config.toml
n_layer = 9
n_experts = 80
experts_per_token = 4
d_shared_expert = 0
router_score = "sigmoid"
routed_scale = 0.5
balance_bias = true
norm = "rmsnorm"
optimizer = "cautious_adamw"
lr = 0.00117
beta2 = 0.95
seq_len = 1024
dataset = "wikipedia_en"
Below are experts of layer 6 (counted from 0) of a mixture-of-experts language model. Rows are named router (the router's row for the expert), up (a neuron's input weights, with its number), down (a neuron's output weights, with its number) and show model dimensions 192-255. Each number is 128 + 24 x the weight over its row's rms, rounded and kept within 0 to 255. Numbers have three digits each.
After each expert's rows: a language model's description of what the expert responds to; "mostly gets" lists some tokens that are sent to it at least half of the time. This comes from a sample of Wikipedia text that the model never trained on.

# expert 21
router:103124149131136126114149128094172099154118127129133089136101086107121143111112137148159140116121142134142122130068112172114179119109092090113139152117137147128148125112100137157111128134087111
up0:100143125090143142142124144083174122134123161155127155145121143131131153128119119112155123098147105130082118127125119105167113150152187140163137120102132128071140121113138131111153136127112119
down0:138139140165143137121157114115111160127131135152162120156162091153118101149136098125100103098130146111106129149149149135126111119170133153081122127122092152131138173126145119107129143161147149
up1:131113061150091121124098116101112089171110133107172131175168076137114150131123112089099148137155129133102134172072130134112126112150124138150157132115165115105132130135131115128089149140113190
down1:128150111101115164135100091119140164169125140117151138143143106132143144152088147153190115126091166109118131130101127121099138134118150110097097184136149117100107144104146110120134144127084091
up2:091152149173132122125143116103094111133112134143145163107137144154098141107138110139112128121107149107136113145088125161110182135103097120127121173128153154141060094156154114133092140116175134
down2:155119134125117126122097138135140120118145156109132101152129093088167123126135124151113129138092119119144139148131101150147160131150123099115100122151092083124112102155083127108118111179102177
up3:085103132134157166139096094113124127121143140106162111154145105120112129112151130179098153098130157112138119127093109104092139092154092128120131121149109161115080146087110148135103151109126134
down3:094161134104128118142155162117126117151114116125127160093119107173096174110117114145129135124074089125147136118088126138138091117146097153081116125123146133078087125135134141140167093144185134
up4:086082140091116155153101153101177109121141117151146163112138143133132137118122175192142128126121114105114112125126105193118143141091118132122123116122106123127112131118120184142134143109121124
down4:151120185088128132117123123153140156088084130151125110128126099160135117103155108183170117132098162141111133124138153135152163127126147123150113133112115171124133119155148150132104152107096111
up5:128137113103141129124160124137151086142106111152126139136165142140112104114114135162110108114099120097125149182089118189103156123119106128094109150150131099123100109085080125176108110164128119
down5:118151110121117124099127117083106184132130116123156150125098119084122083148076162134133120144117119115101120078171156112110185186147156088136174117123154149114081113142140144108132133106148118
up6:120121114102112146090159158112148111178116198158113130116112119159147115102159151130154155120133150105177141130112100139101132167125125107144123139130130161143143140106100112099132140129100166
down6:138092139164177123132117118132143103132168133102108142155131151136160137139121153146121104127116110123129138141145144127115140147153135127170096092107133116188083100176133092129112186124103081
Description: Physical descriptions, measurements. Unit words and descriptive words in physical descriptions of animals, buildings and objects, such as cm, ft, feet, roof, steel, guns, covered.
mostly gets: " cm", " ft", " feet", " average", "_{\\", " meters"

# expert 58
router:162088116126130131121147159131139135114164121112131156129093147159124130099134112115160141131129175124130090177104130132160121119177112120138086149165104136156157123158103127144159096163167104
up9:142114156111120122097129122162117140184119108098144122163097123173127112106179092095120113162178112142130090153179121099084146143149143119135127151150159123126145153120171157113137127119106132
down9:152106134126142123138124129178150119142120119108146127097146103132132052144143084119122109068104155094114113135131110142135102113162118133145114115141076108157151108122106140087143144147117157
up10:118147104154146115156155086102119173089109127150134100123152127110127133099123115148140123116114125133129122141118135136147153118117119156168162129154111144097140141128127129110054153128146089
down10:125099121119152150152091113176133159127104176143136118142171110107149168126133121141114113139047138145143130120122101106150155103143106112110110130136121112105061148115132150074127117112119112
up11:125114076131161125119117148141112111162144104099164111144117088138134091159114132078135121163115139108092097169147139166148123167178136113203077101095094214161163145121136163163107161127139121
down11:115182117122108141111140101133105123095118126099106147099095131131129099142087110130126101115110134137154097087172147166133121092130113089139098129134152130087137147145138122086149070130167121
up12:106144123161114099120142151114097126101116094165121148151109109077161136128137133177120161121092134121097141155129124133130144139153123094130150149110122118113104124176098139156137103122134156
down12:109079116144107170134172141098154127089130115149067122154107093104142131104178113156128166105119119164122172148149127105135094095132155099116134116134132113136138147139156136116150134150130090
up13:115104069116094145134122162195113091147152119136109118149100148190134156142129089140067124165108118136145077097133157162086103125127148119143129084109116099125130153061134124155126161117118147
down13:135144129133124138124133110155138086139134136153164117137129146113145126100109129133153121105110107109123113135133091135127123117137154108186118125119137132139138123107159114156091171108165145
up14:157127120140141126138146105159119160163108117074151170107139110097117154146093127119165156119100142151097141111145150120116161143107152176145135152145119151107112110128129107152085087118112095
down14:140125136131123129133115108140123098093136135136109197096138167128116117182108118089099100148092127134127101134119145148111098113167106067131159114141119089155131095119127119084128087115119154
up15:132156127126135128138096115131151137128175125162142129119154116119115134207119091108099101160110103090144148142159070154084147114128118114109138147079110136105120132108104120098125127160144133
down15:162134096132127130161114122129140123161125110125122092140139095168113122119112109163167126179140153144159158137107092068127146123115139133124091161136108136144137133145127136116130128132133136
Description: Indian names and table cells. Capital initials and starts of Indian names and parties in election or film lists (Bh, P, K., BJP, CPI), plus blank table cells.
mostly gets: " CPI", "(M", " GD", " INC", " BJP", " Nominated"

# expert 27
router:142163104160134114113093098141144121159107110129120152061113164110124135094134134155157071126117120142116160110117112096168113177144143103112134107123124119083107149095144174139089106094143192
up9:144118173142114098075124096142108153185099132098158116103087143171086149114146078102097090145108112135133071123140120130110146165144130131141117138153179125119118149113166152069130128114087131
down9:078152102154121104137091171135075123140144086136132129123107126142163106161103117145117095103110135153114143114093048135132161133130078132138125102148146110100085116057141129097121155128141148
up10:145149107170122122160144094158113150101097118159139115168160109128153147108116109132166149107098092125152113142127137148150149114115095176129141111140110163128148179121124110119089161084156095
down10:170089135130164115125109127151122137095131135155130133132122114126122098119122119143147081126082117130135150143142113092175172138175111086135105090115117138102113151132141133080128152127102138
up11:132084071125148107110115123120077090132163120087133102138115119107119099137140127103117137132139145062124098151118113140150115159167091105158091122119133165119174125151137178173140127174136121
down11:139156111137078092138097112127124109138134065135100109157156134119106106132104138183117102121124112122116133112150111160127148108110139083128094112160181084091095136126094154124127133100113142
up12:081160132161126100113113167103145117105136101148097161151111102097157130138166157173105173107094142123108138144110102151132144152157137097096136153095163103120081142163142152185142108118137145
down12:113160107149135182124163117147120153117140101133107170153094108110116117123167135086120162083119106134156138170159108086140105125114173108130156106151143105157141170118174142124127124157142124
up13:136125101113072173118103124151090083148146131137108116147122151131123156177125096122103125181091112153109112087115160143092114156126169115139121110106110129118139124125152116147103160079107143
down13:096105157107150135092102121100138088132141127143159146146110091106149113105160094127125123126100165116127138086172113138112149088148120109161127174157081105113110133089146129137110150130135122
up14:160160113147142126142167106148155157137093113085165159100161118086117095143050155107142159117115121154115153129117148109114166146115147154131138144111178145098104087150130109138086127156092108
down14:150119117171126157105108180099127087169106108148109124119092132152086127130147133121098126154142098119157106165081106144085169128139120106159126128122114111148117096120109120131142129114110135
up15:147150142124144090126124092124146113135162116161146127114131105125116163206132085122113086137122132090109125118151101156110121137127133133108139134118132095087086112086118110079087103153100143
down15:130121121132139099162134131161123151130121112127100091130111088125104138117117124161164089130141148115149115202109098107109131120112085134148081130139146109099111108111137137120134113162066120
Description: List commas and punctuation. Commas, semicolons and periods ending list items or clauses, especially after names in enumerations (Intel, Nissan; Netflix, Apple) and after closing quotes.
mostly gets: "\",", ",\"", ".,", "\"),", "),", "\")"

# expert 61
router:164102089130168136093097112115110115156138157118113138115158137106130108121144133170161116140131132144171131099132068107087157172136103109094122126106092108129105139090114129117130086099105136
up9:124142133123098127122125115148120171178107121091151107164109145155134117090141107099119113170156106160138075147182122100081137141143159111113103149153142124129146159127159147112144126108067137
down9:145153127129136128094129150153118116165147114115109155112108120157113073155136116103126111086108165113125124092142127158088120107107121187139120115155113132143110092145110104074121130102114137
up10:129140106142123140153141103125121153113104105131128087109167122120134126099131100146148137109108114108165118150124153136127161130116085134139158111124131174123152163108114125104110153123104105
down10:131111126083134127152117115183151122077147116134052146133135126136132136106156128142138085114092114128135129150143126100154109148139116130124115106118137094101125164128123149092165126138141098
up11:126069090115158108117125144136094111151146114103143112167112069110126081153161123120123128139111144092110078154149119128147117152181120097173091129107091194154144151115127163149113124149112128
down11:109169122128120113153193113115139157088144104135102139132103140094144107147122125122088126090094142156155134089170156156164122099113102069119102135132142141143130121144102131089128116114147134
up12:100160116144127090120132153116124145110110112159117147130129114109160143135131163146120175119092134120106139130132089142126151103132142100114117113102114129109106141140111155151137121082139178
down12:140129150094154144122117099106141134124137166156128127165163119108128112112157145120113149131107144163177122141123160054117113116162157130126143119112112132115162130153133132120133135151136088
up13:126114097143083160123137160196110126155124157143076115156115141152138126134131101096094144142123118167101084088125139157095121155137155121134105114112109140118120105134138120171093141102124128
down13:113111121124146123091185126132155107138144142134172145080109107137142087119122126095125129125126144147146129085160110117124132104162146125145112128119086096092113141141158085119116150102100154
up14:144098112139112124129139101140130129176097120069161134085122132105125149125076159131159163122127150142116127111114124098119148134135162157146139162162114128117105076129143095167091084101115100
down14:134129142121071132149122121096116066150139125143124142132108126099140112150108143089107118126113137151179112146143098148096079144144126080142137125104138123174114075116156121137149102111107115
up15:141147126094119111096105106124143154156168150144128093114176133136124144166130116142130094149104093128133138165125086175085163134113132115110159127105094103120110159093088152116136130127110135
down15:100109137164103108143136120133128108179176142168118123131123138146143177097135088158173075170127145145110154150122095093113133164109119123157077152191111128121117113103123126100146107124120144
Description: Foreign word endings. Endings of Greek, Slavic, Romance and Indonesian names and terms, such as -ros, -ova, -itis, -ia, plus of and de.
mostly gets: " ITA", "itis", "onia", "ovo", "ica", "rus"

# expert 53
router:163133113133107142119137102134143079111135119113134153077106130127110139105114133083157092133105131131126111189121090109134122112173112160102122165084108150130154114132075107174101125120148143
up0:111145146101134132147115149102162130120111158147136157122129157126134148117130102104134129096140080135089111145145107081157137156151135099124115133102114124060135141119123152159152122097137097
down0:131094156094114131135170135141140116126130155146156125165156117133152120143125168122122121084118135136133161113139117087123117145197127167051138134148078131138107110110133122169118125103166106
up1:153111047150104116133102132104105082153114133105162136156148092144114127137139127088103097150133167142117109174094136121130125127130117112154157114165115104106138138122131137118102158159126165
down1:170117126124119117142096103122119134137144125119104147196154102115152187137149135191131119128115149120090068125128152101136126087109165098149097166172112111077140134108145127143155108118138149
up2:113153162153116085101118132127049092110097138134145156085155137167111145128108125123114093137120166122136101166088128118099177125081128138143126168092127122089102122131132152152131128098155142
down2:163140126141136139120122171085084101112139113121088144143099114145134145116177116138112109105103126134123085103118140095118197152124133092188119119106095150149102092113155121105141147118075144
up3:090165133109166143130100108101104121107135164105171131137121109106140116110162099139103159092131134106159125124069091114093131102149105133153127109168106127150061135126107143121066157086157123
down3:120128114120109113156137110139139100148088110118123174170132116103155135128126074119127176105096092112138070151142132119167144069111157149125115135089140073118127135142127155152142149151170112
up4:052121150106104164164133148103196092090129143139157163096133161121146127115133142164134136143143095108122119133170095176111139163088101154091133130112122166105113121132104117140090155122128102
down4:162125124145117154139115147161146158144108122133125114148144125132120126116125091147154179151136139109166126122150081125144139079127116104108120120122139118140127166102124161134150112171119153
up5:098114140110148141092176142148140086147103107156144147090150126167097134127138103167117098100108097095105152177095167162133099099128115161107117145151142114099145102104098106133110134123118156
down5:093113139131115143111157128095126146131124153125112134119152187123147070174129113169108125117144129153136136105136130166109137101144127159126132128084077127125173134079125097114110174132099133
up6:135126150104162116097170182072145102146105207115099112123111122162133129098151173166157173113141171108167151106138084113083114139107121116142128119159124159156128122082133119107100119137095164
down6:106093165131103128114143113197060118150094143131156176124119164119115128132098151103097124122134141160131122103135122133142143096092133165119081126133135100147096138092083109112108166136085094
Description: Place and country names. Second parts and names of places and countries after "the" or "New", such as York, Angeles, States, Ohio, Japan.
mostly gets: " York", " Angeles", " States", " Philippines", " Japan", " Tokyo"

# expert 2
router:167104114137164115114178133125121129191085163086147064135096114138130102122095138114136122153082148110153096121159115065089147121139122122157142125136083146136142122130154140106145134168112108
up0:139162092103151116122116177124167141106073170149109144153141142136123165131136127111134099121162106135096101136125097102139105175169163140142143108121131145115121103106183145145128121098135095
down0:141111171130126151125123136138169111091150089141088141174125077131127124106129142128160137125139135111138170107096160122141150073201142132084111144101099161153115117167152113147131125133139166
up1:137127074134106122105087130117098111135065118143163140184127078192120146128128125113078107140154138141095110153105155142120119145132132131127149121140111126121128127122134147143107166159113149
down1:151141119128142172111081092095145145156123150144123150137156127134139179121127168112173139143090131098137093144113132103129139127164152099104093144125121148097150127139169140156142134163104149
up2:112145154142129101122166103113082125100073141135173161103146135137117132126118091118112093129125155121136093167123142123086155148084098122113105155097127130106110125113138144130143140103108137
down2:143117141136123118151165169141136131106157064141097166143121124141110105175116131131132129128112126110102112155142144110092150127097111161149101140149073114157143160104156122102137132144112129
up3:113145143141157120106112121117133127138145145098141131179112116134120132129167116171132120104141135120134101114101106101093136115131101132114125121171084163082070117092096138119088142112116177
down3:139106127143095120091131145144135125165104113109121141076120140149103135113091134100127110115126091143170148162110134130120136169099106137112122139125112114117142133111153145136166131177126150
up4:084111155098139149169134152107161108108115168137137171111151150133145147135115151146142132126117095097130119121132105188091158168072125147074127114095101154103089115145107139118081166127120106
down4:112097154116106132138123145154155191130082124134112129134133153129169130094176084112147180131131160117123111087115110093139123130140155143085126145168116151153167150124123171158148138149131118
up5:120136114102140150114177146122149109186085131151104131136162095158121105159117151163118107120098106104112145148099160141086161112124109139117150142147126108114114094075094140127104121150146143
down5:118158124092107155146120129136113115112110170136134165104146155119133105116126137148176125119161165108102147091135132170126137124141104096169150117095108112145092131113152108107149124113115112
up6:117140107136146098115167158085154136142140165137127116144077115131152109106151144155157144123126161113161122125137098108100136169136124086140124129144126153177157149099123121081106127143117192
down6:144136149133114103138135107162116138137126159136122136115095126160131106127104187096142104143128195143178140125105121126131102101128124114124065110116151079163161120137124101104127137127093069
Description: Mid-word name fragments. Word pieces inside rare names and titles, especially song titles in quotes, such as P-le-asure, P-end-ulum, Dun-gan-non.
mostly gets: ".I", "pt", "rap", "anim", "pl", "cer"